Experts of a small language model: 8 picks a token.
Below are experts of layer 3 (counted from 0) of a mixture-of-experts language model. Rows are named router (the router's row for the expert), down (a neuron's output weights, with its number) and show model dimensions 0-255. Each number is 50 + 12 x the weight over its row's rms, rounded and kept within 0 to 99.
Before each expert's rows: "raises" lists some tokens whose logits its average output raises strongly, later layers aside. This comes from a sample of Wikipedia text that the model never trained on.

# expert 65
raises: "one", "ev", "tten"
router:41 40 68 45 38 47 33 47 39 60 61 48 49 62 52 54 52 45 52 46 47 44 48 72 53 72 34 40 44 52 54 43 36 59 41 55 41 57 73 57 65 52 65 29 55 45 58 46 48 77 66 62 27 54 70 43 60 30 27 47 63 36 54 33 35 48 59 41 43 77 63 40 59 67 36 49 46 39 31 55 40 44 39 53 24 44 32 18 59 46 57 51 56 39 45 46 47 36 39 38 43 55 60 35 54 64 64 48 58 61 36 51 42 64 49 64 69 54 42 75 72 36 35 71 65 57 54 49 62 57 54 36 46 49 51 53 55 38 64 67 44 25 35 48 39 60 38 63 34 40 59 49 56 48 70 40 53 47 45 38 67 41 52 70 64 39 52 64 58 69 69 46 46 36 50 46 45 34 60 67 48 68 43 56 52 55 55 41 62 51 50 37 55 50 47 59 64 54 43 32 39 58 52 72 52 78 71 54 52 24 53 36 68 54 56 57 42 28 60 49 59 48 56 73 35 24 65 61 68 67 69 50 39 54 58 39 55 41 56 58 48 46 57 31 61 53 68 58 31 52 46 37 54 48 72 29
down0:62 77 50 41 57 55 59 70 42 40 14 42 53 48 50 57 69 34 60 54 45 41 67 61 62 60 46 42 37 46 62 50 42 52 39 34 59 48 50 39 54 54 44 44 67 28 57 61 64 55 60 58 52 54 68 58 46 63 67 53 56 65 65 45 40 59 41 43 33 37 48 59 60 60 43 45 54 46 90 40 60 48 52 42 61 63 68 41 48 47 39 55 61 52 54 71 59 64 59 56 58 42 90 65 58 44 40 55 74 62 62 58 60 40 41 30 48 59 57 53 45 50 37 41 43 43 40 63 48 55 32 42 34 27 35 64 50 54 51 59 24 63 59 56 26 36 43 54 47 46 39 53 70 15 49 53 50 40 55 27 45 39 58 47 48 27 59 84 44 58 51 59 59 63 47 54 30 25 58 67 47 35 34 54 77 53 32 27 60 33 41 42 53 36 41 56 40 53 47 75 50 52 45 44 55 31 65 55 39 53 50 60 54 50 56 69 46 45 58 38 64 47 72 50 38 49 54 53 70 43 56 39 36 48 48 43 59 30 50 20 50 38 62 46 56 59 51 53 52 55 32 59 53 51 51 50
down1:85 42 48 44 58 53 67 28 38 53 56 56 73 55 80 61 57 53 50 65 31 38 51 48 55 36 53 39 55 44 66 39 46 48 49 45 66 61 49 52 59 61 61 29 33 51 38 32 51 32 70 51 53 60 40 59 56 47 52 57 74 53 60 50 50 60 40 67 59 43 46 29 51 70 28 41 46 35 51 50 58 42 51 33 41 42 66 39 79 69 48 59 24 57 47 50 48 46 52 51 33 51 81 41 59 40 51 40 62 63 67 49 42 49 36 51 45 72 37 53 51 38 48 80 24 46 72 42 35 56 53 47 54 38 25 21 65 51 61 43 43 37 41 46 50 50 64 68 65 41 50 29 72 31 19 48 62 44 58 43 48 59 49 24 50 37 49 53 50 38 47 34 59 62 32 36 55 49 59 48 47 45 54 43 42 50 60 41 33 50 32 48 65 74 42 44 45 41 52 42 66 67 42 42 60 52 40 30 63 49 61 41 34 56 66 39 57 56 64 58 42 55 46 70 40 50 51 43 36 46 45 55 29 60 33 45 56 40 61 59 41 63 41 43 37 35 49 62 53 39 48 30 52 42 55 35
down2:47 58 50 51 50 24 40 50 38 45 47 33 66 61 59 47 49 51 41 60 42 62 55 22 59 49 56 65 41 76 54 40 28 51 31 37 52 64 59 46 44 46 45 52 59 52 31 61 46 75 45 50 77 59 49 68 43 53 62 43 66 54 64 64 63 86 37 53 55 73 61 68 56 36 35 71 50 51 49 34 67 37 43 45 67 60 37 42 45 44 24 45 60 58 80 55 56 51 46 48 40 56 68 49 61 46 48 56 52 36 54 37 57 53 53 44 49 51 41 40 56 63 50 34 48 33 63 37 60 74 61 65 75 37 50 26 59 64 61 54 53 42 58 46 54 45 52 35 61 41 13 44 32 45 53 58 59 68 40 55 52 46 60 52 59 44 53 45 54 58 53 44 68 33 52 40 52 59 48 53 38 51 41 65 48 43 26 62 49 39 76 44 60 42 41 23 55 44 70 58 32 65 36 61 61 51 39 46 69 38 52 38 55 46 38 35 75 47 53 36 58 33 61 39 65 36 55 29 35 58 60 52 66 36 41 43 64 27 38 45 45 34 42 38 62 48 66 54 48 56 44 40 67 59 36 36

# expert 142
raises: "n", "ch", "N"
router:41 33 44 50 45 59 54 36 79 41 61 28 61 46 58 53 68 26 40 27 51 38 56 56 39 57 53 27 43 46 64 47 43 40 41 33 47 60 51 58 69 54 49 49 49 36 51 57 59 64 48 55 51 63 64 32 56 41 46 29 37 55 59 35 30 62 37 44 49 32 74 55 52 51 63 53 67 48 46 32 52 28 58 45 60 53 50 56 75 32 48 41 59 59 58 35 64 41 45 39 47 54 60 50 43 62 31 41 52 57 49 50 29 65 65 68 54 44 33 67 48 48 36 58 39 58 65 59 41 61 65 30 61 41 42 39 58 30 50 46 40 24 68 72 49 62 43 45 49 68 51 65 58 63 51 42 65 43 43 27 66 42 59 57 45 50 23 25 51 57 43 49 55 45 38 63 51 47 50 54 39 46 72 37 68 59 56 36 59 58 40 80 48 70 47 59 51 60 72 67 47 24 35 59 38 75 64 65 51 55 65 33 35 37 60 50 70 60 62 39 39 53 65 51 55 49 41 56 66 69 52 35 50 57 54 46 40 27 40 46 52 54 66 38 44 39 76 48 32 56 50 43 45 57 47 70
down0:47 60 60 33 84 41 67 70 53 42 37 47 53 64 43 45 55 37 57 84 21 45 42 52 64 47 27 58 46 37 40 64 57 19 55 50 56 55 55 48 68 27 42 46 58 27 66 49 57 55 42 52 43 57 44 74 59 33 53 58 45 44 83 41 51 45 49 46 38 42 42 41 46 32 35 48 59 43 53 41 41 61 53 42 52 51 60 41 56 71 48 44 55 59 58 65 51 41 48 49 53 20 69 57 53 43 46 39 74 44 69 59 54 53 39 36 40 42 50 63 54 46 47 47 52 42 45 49 49 63 35 44 45 47 42 53 41 48 37 66 41 52 61 65 67 51 63 61 43 55 27 55 69 35 50 53 33 37 26 60 35 49 64 43 40 45 66 84 49 45 48 67 68 62 50 49 38 39 48 76 52 48 42 62 55 41 36 41 44 53 45 37 62 34 31 47 40 38 40 47 49 29 47 39 42 17 30 27 45 64 44 56 65 43 46 59 50 27 50 54 47 38 77 46 35 50 45 55 59 51 75 64 48 61 52 57 47 26 49 33 35 53 43 29 60 56 42 57 43 38 34 37 56 49 52 40
down1:66 68 62 57 42 55 40 30 34 65 37 43 71 59 70 68 66 65 45 45 55 33 46 55 59 25 47 47 50 50 38 47 56 67 31 43 28 45 37 42 34 45 41 26 56 61 56 45 63 45 64 76 38 64 50 60 35 53 56 48 37 40 44 58 60 51 41 39 51 42 65 38 46 38 67 23 55 49 46 54 63 50 49 39 51 61 40 35 69 42 49 70 61 58 44 56 53 40 68 64 10 67 84 55 60 67 50 38 68 62 34 57 40 48 36 50 50 49 43 55 56 49 49 62 57 52 65 66 50 54 42 55 40 56 32 22 68 60 71 55 59 58 73 30 63 47 47 55 56 50 43 21 58 34 42 35 34 39 39 43 79 56 39 36 42 40 47 45 61 43 43 58 54 63 41 61 50 51 65 60 51 47 70 47 42 50 50 35 39 53 46 44 62 47 43 32 44 44 64 47 41 62 30 68 53 51 33 35 64 53 38 37 48 55 48 42 56 30 44 59 38 31 58 56 38 55 43 31 53 45 28 27 33 75 56 54 50 59 40 57 51 44 41 43 49 38 52 70 47 64 36 43 54 40 33 45
down2:54 43 29 44 30 67 31 46 51 29 44 49 50 42 42 50 32 65 49 41 55 31 42 37 49 54 40 73 40 63 63 33 51 49 53 38 47 63 57 32 43 55 30 49 51 51 41 78 66 46 57 62 55 76 43 38 60 54 54 43 64 55 48 41 70 66 48 49 51 52 50 79 31 52 46 64 50 45 35 38 57 32 55 46 57 60 64 72 46 32 47 35 53 44 66 42 29 67 33 42 76 38 58 47 24 43 32 56 53 50 56 58 37 63 53 47 29 69 53 52 39 49 68 52 56 38 31 62 52 65 63 54 64 42 37 26 45 66 36 27 34 69 39 66 59 35 69 35 58 23 39 43 69 60 47 49 35 61 47 49 36 45 39 53 53 31 53 62 65 43 60 72 55 47 37 59 50 54 43 35 39 43 44 72 41 57 48 49 47 63 60 49 43 57 42 38 54 47 65 49 42 68 50 52 38 52 52 66 51 40 88 41 70 67 32 44 69 34 40 44 59 39 49 46 61 56 50 41 46 48 41 76 67 33 36 53 67 47 43 31 37 35 54 49 58 59 51 52 43 63 48 66 56 52 54 50

# expert 26
raises: "go", "N", "B"
router:36 46 50 30 50 61 63 52 38 59 56 52 57 41 48 42 27 29 45 47 55 44 45 25 51 63 52 62 50 50 52 63 71 46 42 43 45 40 48 23 45 48 34 44 38 48 70 63 43 44 69 63 37 53 71 33 65 64 40 68 59 34 60 20 43 52 39 49 59 48 48 57 57 45 60 47 29 35 31 31 44 49 65 53 31 41 39 52 60 43 50 52 36 23 33 57 59 36 24 55 43 43 51 42 59 49 38 32 65 74 53 62 41 66 60 49 49 69 48 23 73 40 50 60 57 48 60 49 64 56 54 58 46 42 58 41 54 60 48 56 49 49 69 53 59 69 36 43 43 51 58 67 57 68 51 25 49 42 56 31 44 52 34 66 44 36 44 44 67 66 55 57 40 23 39 37 57 45 55 49 39 31 71 62 49 49 67 62 42 47 41 31 54 28 65 49 46 52 44 66 52 62 50 52 40 60 71 46 45 56 61 38 31 22 40 63 51 27 73 49 42 28 59 35 46 46 20 53 32 66 49 36 52 61 40 57 49 45 64 42 38 51 44 42 53 31 37 34 64 60 44 42 51 56 69 53
down7:55 41 59 66 35 25 55 50 59 58 47 53 47 65 47 30 40 37 44 45 55 66 44 46 58 37 87 40 67 71 39 29 37 59 46 44 53 55 41 51 34 51 62 59 67 47 65 46 76 38 57 74 69 41 36 37 51 43 56 32 22 48 51 54 58 55 65 39 36 42 50 33 19 43 66 65 48 52 43 23 59 56 35 36 62 49 42 56 41 37 29 57 43 27 37 41 35 52 50 57 42 50 58 47 58 56 50 58 59 40 41 67 36 61 48 59 50 59 48 48 47 31 50 60 50 48 35 61 58 39 48 41 58 48 57 44 47 51 52 46 55 62 51 35 59 69 64 55 44 63 46 45 37 64 41 34 27 26 57 23 68 60 81 61 57 53 46 48 45 47 49 36 34 39 45 62 31 30 51 51 58 22 71 54 30 31 75 48 57 54 44 47 64 38 59 56 61 67 50 50 46 52 60 68 38 51 54 63 46 45 52 57 41 63 61 33 41 41 40 56 37 79 69 30 47 57 38 58 66 42 54 39 62 59 59 54 38 45 52 45 32 54 46 54 38 54 60 52 46 41 55 30 51 70 25 53
down8:65 47 83 42 58 32 27 36 58 79 52 43 38 48 46 33 49 52 79 46 54 63 49 36 60 34 57 30 21 52 42 29 45 56 75 46 41 60 45 60 48 33 50 52 62 61 60 55 52 74 55 43 54 50 47 63 63 52 47 46 61 49 53 55 53 60 59 61 45 31 55 70 37 45 54 43 59 49 63 58 53 41 55 29 50 33 46 68 52 48 34 49 60 48 30 50 46 56 48 37 59 69 56 57 69 67 48 50 40 30 56 61 51 26 66 53 54 34 65 45 32 57 42 51 56 38 65 59 51 30 74 53 36 50 57 32 45 47 54 47 77 54 49 46 52 57 57 59 30 58 50 26 63 67 35 37 67 69 49 61 34 43 50 53 57 49 42 70 42 54 40 56 74 56 59 43 63 43 37 41 53 63 49 59 33 52 55 57 42 44 33 61 42 52 35 51 43 57 52 45 33 54 00 33 44 48 71 44 30 67 54 37 38 50 49 44 44 56 36 54 38 43 56 49 50 65 72 42 34 46 56 34 67 51 42 61 45 44 56 47 21 55 52 43 50 40 37 58 53 54 56 70 51 52 25 56
down9:28 27 49 67 43 41 61 39 60 46 58 37 69 71 50 56 42 53 52 56 37 59 69 53 47 26 18 67 52 40 42 54 54 47 41 59 32 68 55 47 45 47 57 70 38 48 53 49 45 44 36 30 51 43 31 40 43 26 53 50 50 23 41 63 71 48 43 24 57 49 50 25 57 53 52 38 49 35 44 54 64 52 54 58 34 42 43 32 53 72 28 52 67 65 33 45 65 50 58 46 54 46 75 49 55 56 47 53 47 45 67 51 39 49 34 34 60 56 47 45 45 35 37 52 32 34 66 43 46 54 42 57 64 56 42 59 66 55 59 56 37 35 44 46 48 39 31 29 55 67 72 59 54 44 38 51 55 47 29 43 50 27 44 32 40 47 55 41 50 60 40 60 48 72 51 81 68 55 71 45 38 58 46 33 38 61 64 37 55 49 49 47 59 34 45 48 55 42 51 48 43 55 45 12 53 46 16 28 34 45 46 46 50 48 42 42 43 47 48 39 57 65 48 57 56 52 31 60 45 48 59 47 66 47 43 52 56 24 58 30 35 48 55 48 50 32 30 46 55 69 72 35 44 40 75 47

# expert 78
raises: "it", "or", "E"
router:42 54 67 47 55 54 42 41 37 58 52 47 49 42 48 60 43 35 55 41 54 33 47 69 75 48 41 59 49 41 53 66 72 70 25 42 66 64 43 55 39 59 67 46 40 59 51 56 43 48 72 50 22 60 72 43 48 39 47 74 23 55 40 29 70 50 38 41 64 59 68 52 65 32 28 64 60 41 48 67 30 47 43 51 31 51 44 28 33 52 48 36 43 29 55 63 33 38 47 73 57 62 58 42 62 48 44 44 52 54 40 65 42 48 56 27 63 64 49 56 68 43 53 62 61 61 54 49 65 51 64 33 50 51 47 68 60 51 30 58 50 55 55 54 40 65 27 48 41 39 53 49 58 33 64 24 47 33 35 57 71 43 46 66 63 47 44 34 63 61 61 63 46 43 33 39 59 74 38 39 41 36 52 53 34 34 54 48 41 37 67 45 63 39 66 56 68 55 43 56 27 55 43 38 48 46 38 45 56 25 65 35 52 29 30 55 32 48 39 47 54 42 55 48 36 59 61 52 60 38 60 38 50 67 65 44 63 34 56 36 44 32 56 38 42 40 46 48 64 69 47 42 73 37 62 46
down0:51 64 81 48 46 63 41 55 56 48 33 41 64 42 44 63 52 35 40 47 51 59 57 54 63 47 48 46 43 41 53 62 29 61 43 54 60 39 60 40 48 15 66 26 55 23 71 62 47 50 59 58 45 71 56 56 39 29 52 47 61 45 73 30 52 49 27 49 55 21 44 64 49 49 46 43 53 46 57 37 47 33 72 39 58 46 61 51 38 60 52 42 53 55 59 67 55 60 56 56 59 45 89 37 36 40 67 54 69 40 32 43 59 44 52 34 23 53 55 46 61 41 37 47 50 60 44 47 60 37 34 52 49 46 42 59 47 76 51 62 28 56 70 70 29 33 41 65 31 46 51 49 77 24 66 62 51 58 55 35 48 47 59 35 45 45 85 54 60 65 44 49 52 48 59 56 35 34 42 69 56 58 52 55 50 56 48 52 61 47 36 37 66 59 47 58 40 37 55 68 53 22 52 58 55 55 46 30 36 71 63 47 46 53 56 75 52 51 38 51 68 33 52 61 39 48 48 50 66 56 45 60 42 48 48 34 45 34 59 49 53 43 31 51 52 76 45 50 44 54 34 45 37 49 32 45
down1:56 50 50 35 42 49 58 26 16 63 48 55 65 54 65 52 62 56 64 46 46 56 33 53 62 31 58 56 29 43 54 37 39 44 32 39 51 57 44 31 60 60 49 28 66 43 47 34 54 52 36 48 54 60 58 44 43 45 55 54 49 53 72 53 44 33 52 40 30 49 62 32 41 62 37 41 78 53 53 61 67 41 50 38 62 53 49 19 62 61 49 70 58 64 52 41 47 59 41 57 32 50 78 53 56 62 38 56 50 57 34 41 41 30 43 73 36 65 48 63 62 37 53 67 23 40 54 71 32 44 55 65 32 36 53 39 65 58 53 39 39 45 61 64 45 57 44 74 51 23 51 40 65 44 42 45 51 55 63 57 37 44 37 71 68 33 26 50 61 39 51 54 46 63 49 36 54 64 72 67 45 43 58 56 35 57 57 45 29 73 49 62 59 54 40 41 54 36 48 35 61 65 35 41 45 42 33 51 74 47 55 52 48 22 60 60 40 42 41 61 38 40 33 51 42 64 50 66 31 47 46 45 33 66 64 31 41 43 45 48 57 62 25 39 49 37 59 45 64 48 47 48 59 50 62 61
down2:37 44 45 41 37 68 40 38 34 60 40 42 53 42 44 48 40 61 46 53 65 12 46 30 51 49 68 63 50 63 57 43 32 39 23 56 51 46 63 44 42 42 38 43 61 63 61 55 48 58 60 51 56 76 58 54 49 60 64 46 80 68 49 29 59 48 48 67 67 49 35 59 62 41 42 62 62 57 36 58 42 52 53 39 65 47 26 55 31 39 48 28 69 39 71 59 33 57 24 34 48 47 80 21 44 34 46 66 48 63 60 61 47 43 47 58 27 58 55 40 43 40 55 62 54 39 60 58 68 62 64 68 38 56 43 53 46 50 72 39 44 51 55 45 60 48 47 55 53 29 53 57 77 45 56 43 31 60 61 34 44 53 58 42 47 31 50 58 57 45 54 53 71 48 41 68 57 63 41 53 54 34 36 56 46 48 52 49 46 55 69 65 47 33 39 57 25 38 51 49 35 60 30 60 44 39 61 54 60 56 73 56 41 35 55 47 54 54 60 40 50 34 71 36 43 42 22 45 62 64 65 57 89 46 51 34 47 44 58 47 55 39 56 43 69 57 62 51 38 59 52 56 60 43 39 37

# expert 69
raises: "E", "S", "an"
router:51 46 41 61 44 58 62 41 52 55 58 43 47 60 45 39 23 55 28 44 60 61 41 64 45 60 40 68 55 50 57 55 63 61 49 50 45 53 35 56 69 61 28 31 36 65 67 41 52 34 61 54 35 53 62 41 67 61 48 24 48 54 67 41 19 38 42 54 56 21 50 30 64 57 45 63 71 47 42 58 52 57 57 59 73 43 50 55 63 26 53 35 55 59 27 44 30 46 47 36 42 60 57 36 33 55 62 55 71 65 48 68 40 55 43 55 38 52 49 44 73 37 51 44 48 67 53 53 44 71 38 53 70 35 46 44 64 40 39 41 38 62 60 54 39 61 51 66 46 70 64 58 54 58 44 58 26 50 55 55 61 30 51 46 56 38 37 61 46 37 54 40 32 44 46 67 49 45 30 60 50 34 55 46 59 45 79 49 76 32 67 71 47 39 36 58 42 60 36 66 58 33 33 45 53 34 43 48 36 25 51 63 40 35 49 65 75 41 67 31 38 48 51 52 50 62 41 57 40 70 56 45 36 66 53 60 62 40 45 64 49 50 31 47 32 51 54 44 55 68 33 49 65 44 43 32
down7:45 50 64 75 42 45 49 41 39 55 44 46 62 63 44 40 50 49 52 62 53 40 61 45 39 40 61 61 68 52 33 48 28 53 52 66 71 47 45 30 36 53 65 69 78 47 48 44 45 56 68 65 82 64 31 17 37 47 40 41 46 44 60 53 62 43 56 32 66 62 43 39 31 39 42 41 45 42 60 51 79 38 29 44 48 55 54 57 41 57 29 53 42 26 46 44 51 56 43 57 43 52 73 45 56 68 66 45 59 35 42 54 63 50 46 58 39 39 59 36 35 56 41 61 57 44 38 30 64 39 39 35 62 70 67 54 48 52 60 41 58 62 48 31 37 41 41 44 41 49 43 54 59 33 51 40 47 49 37 50 52 56 65 57 43 52 62 55 65 57 51 37 70 52 51 62 53 40 48 60 38 45 59 39 31 60 43 45 58 52 41 43 54 57 55 62 66 52 56 54 62 35 53 89 33 58 54 49 27 21 62 51 39 76 57 37 69 59 43 59 42 33 55 60 47 57 50 42 70 43 41 46 67 49 40 49 58 23 59 53 37 35 69 60 41 71 50 19 52 48 53 49 75 56 43 28
down8:44 68 75 49 51 29 43 42 60 33 55 52 45 40 39 37 39 49 70 37 48 59 24 46 48 53 61 53 40 62 47 32 42 52 67 41 38 49 47 48 57 42 37 45 50 46 39 56 44 55 45 69 50 54 69 54 57 43 65 67 75 50 34 63 50 28 61 46 40 37 62 54 60 46 63 42 59 53 50 56 46 28 48 46 47 35 29 29 56 47 41 46 39 46 57 59 49 55 56 40 48 58 67 65 73 66 38 71 48 44 58 53 54 53 55 34 27 60 43 56 36 47 51 73 50 37 47 40 54 56 45 34 42 58 37 39 56 63 45 56 69 45 45 52 52 39 36 48 25 27 56 46 66 51 26 49 65 63 39 59 51 38 50 61 60 45 59 66 74 55 49 54 62 56 59 38 79 67 53 51 55 66 51 65 58 35 42 60 49 20 17 77 53 42 34 50 71 54 37 38 39 44 22 46 51 50 69 26 26 52 33 47 45 50 43 71 58 68 51 46 25 42 57 41 50 47 71 58 48 38 56 30 50 52 35 45 62 36 59 66 32 43 43 38 74 43 37 37 51 45 55 36 44 49 29 42
down9:55 61 51 48 41 46 61 42 47 31 68 47 61 23 52 63 54 51 36 62 55 52 61 57 35 55 38 58 55 26 44 57 54 28 71 34 55 53 51 35 50 48 56 65 50 11 59 44 45 34 42 32 64 48 43 61 54 50 52 47 54 41 33 27 58 56 57 48 73 65 53 52 17 43 42 44 52 50 62 56 53 49 76 61 57 50 68 40 54 68 63 72 61 75 49 54 25 67 46 49 47 50 73 68 49 48 63 56 63 47 51 56 20 56 45 51 27 54 58 37 55 44 50 64 44 63 38 39 35 50 54 52 85 60 51 31 58 37 42 63 34 57 34 62 55 46 21 39 62 37 65 59 66 30 58 43 47 62 34 35 46 61 40 53 37 47 64 41 71 53 39 52 56 42 46 48 71 51 62 52 40 36 49 40 35 50 35 56 64 47 62 36 59 54 46 42 45 52 66 37 64 48 70 47 61 55 26 37 63 50 54 47 42 57 58 29 50 47 53 37 64 53 32 48 65 41 54 55 44 46 32 60 52 68 55 44 66 43 62 37 48 54 25 70 55 35 54 55 33 46 65 40 67 31 55 42

# expert 5
raises: "an", "or", "é"
router:36 36 68 53 47 62 30 38 60 41 77 37 48 41 50 53 45 33 72 58 66 40 43 54 64 54 39 39 52 27 55 59 48 45 55 41 42 42 32 58 49 55 52 32 51 29 47 53 68 48 61 49 56 56 48 71 55 45 59 68 42 58 58 54 62 53 44 41 61 33 53 68 54 42 60 44 64 58 50 67 49 39 41 62 49 70 41 62 41 45 61 50 28 41 60 35 51 41 41 50 46 24 55 43 62 51 34 23 45 36 60 50 50 48 69 20 40 56 33 60 56 45 60 54 44 57 68 59 68 41 32 31 45 75 40 72 61 54 61 45 64 35 40 58 35 46 38 29 39 45 40 43 51 72 50 32 47 42 34 39 60 48 69 61 55 45 22 66 44 37 42 49 63 31 43 37 72 64 63 44 42 33 53 49 75 39 50 44 63 42 73 50 69 69 44 54 56 61 65 70 48 55 51 29 52 76 63 64 63 54 63 47 32 66 56 51 54 33 33 36 44 58 53 53 58 70 46 53 48 63 57 47 46 61 58 53 49 30 66 33 38 31 57 53 67 38 27 39 63 48 38 48 43 53 55 45
down7:31 45 51 58 55 48 55 37 47 49 51 68 56 66 50 39 75 37 31 59 40 67 60 46 86 24 57 39 73 57 47 47 36 81 55 59 55 61 27 39 44 36 61 76 65 53 47 33 59 52 36 76 48 56 51 29 53 44 54 32 63 57 57 58 68 46 56 35 32 46 34 46 57 39 56 69 49 51 60 31 64 31 51 42 45 44 32 43 39 59 52 43 46 30 45 50 33 64 53 67 63 50 62 60 49 54 62 35 40 45 42 68 45 51 48 67 42 37 72 45 39 63 48 72 41 63 54 40 69 61 57 62 74 40 47 39 53 40 47 29 57 58 67 54 42 58 51 58 37 49 50 49 63 49 35 67 35 55 48 44 60 56 54 53 48 60 44 53 38 54 45 33 59 38 31 55 45 46 55 29 47 61 27 39 46 61 53 73 45 61 42 57 42 41 52 75 59 40 64 27 67 44 60 54 57 66 46 63 23 37 73 61 38 60 34 46 66 43 42 57 36 39 63 56 46 35 46 56 77 44 61 48 38 49 44 56 44 54 48 30 37 46 52 66 38 59 63 36 59 61 35 64 46 55 39 39
down8:55 54 62 45 60 41 42 39 40 62 42 48 41 43 53 60 40 45 44 35 53 56 44 53 45 49 51 42 33 47 37 44 42 41 72 45 37 46 81 40 72 58 36 62 58 54 27 51 26 43 38 60 55 37 67 44 61 52 41 46 60 52 48 59 55 35 41 43 56 37 64 63 38 60 57 47 60 46 68 71 57 46 59 42 64 33 49 51 67 40 29 49 57 63 49 69 40 46 58 49 38 74 53 39 55 67 40 71 49 58 60 51 76 27 64 27 29 49 62 23 34 53 55 66 74 18 63 31 74 54 42 48 42 70 66 59 48 40 37 38 85 60 62 55 44 45 54 65 36 49 51 30 58 38 25 48 66 56 48 41 44 47 68 57 41 46 59 58 42 53 56 34 59 37 59 57 69 46 49 37 57 61 33 41 51 70 57 65 51 35 50 65 36 53 37 41 66 51 41 36 37 54 20 49 51 45 54 21 59 51 75 41 39 51 54 43 39 70 43 54 36 36 48 57 43 65 50 55 45 33 63 44 53 49 58 39 56 39 51 59 33 63 51 56 56 37 50 43 46 50 57 51 50 61 30 26
down9:51 53 32 58 54 54 65 46 36 43 49 37 46 68 42 48 58 61 24 38 58 67 51 45 61 52 30 61 54 39 67 72 66 50 63 65 49 66 60 49 51 23 57 39 41 44 46 55 42 38 56 54 53 57 50 43 39 40 48 57 47 22 39 33 59 52 56 59 69 54 38 56 30 48 64 55 46 63 52 45 28 51 47 28 55 42 56 56 66 41 33 57 45 75 36 65 53 50 57 54 45 43 85 40 49 48 44 63 68 38 43 60 35 79 34 72 34 41 53 25 51 45 44 42 55 61 44 43 35 48 63 41 71 57 53 28 43 37 45 72 33 63 40 41 61 32 38 36 61 73 71 69 74 50 61 44 47 55 32 44 59 56 31 53 44 54 42 53 53 55 31 66 29 71 49 39 61 59 58 65 33 43 47 53 38 46 44 42 47 42 55 43 35 51 41 50 49 46 50 47 55 56 52 33 72 64 54 37 57 56 70 58 72 45 61 47 46 40 65 50 46 37 63 49 57 57 66 59 65 38 53 47 83 58 55 55 51 34 52 33 19 48 42 60 31 63 56 66 52 59 72 42 58 48 61 59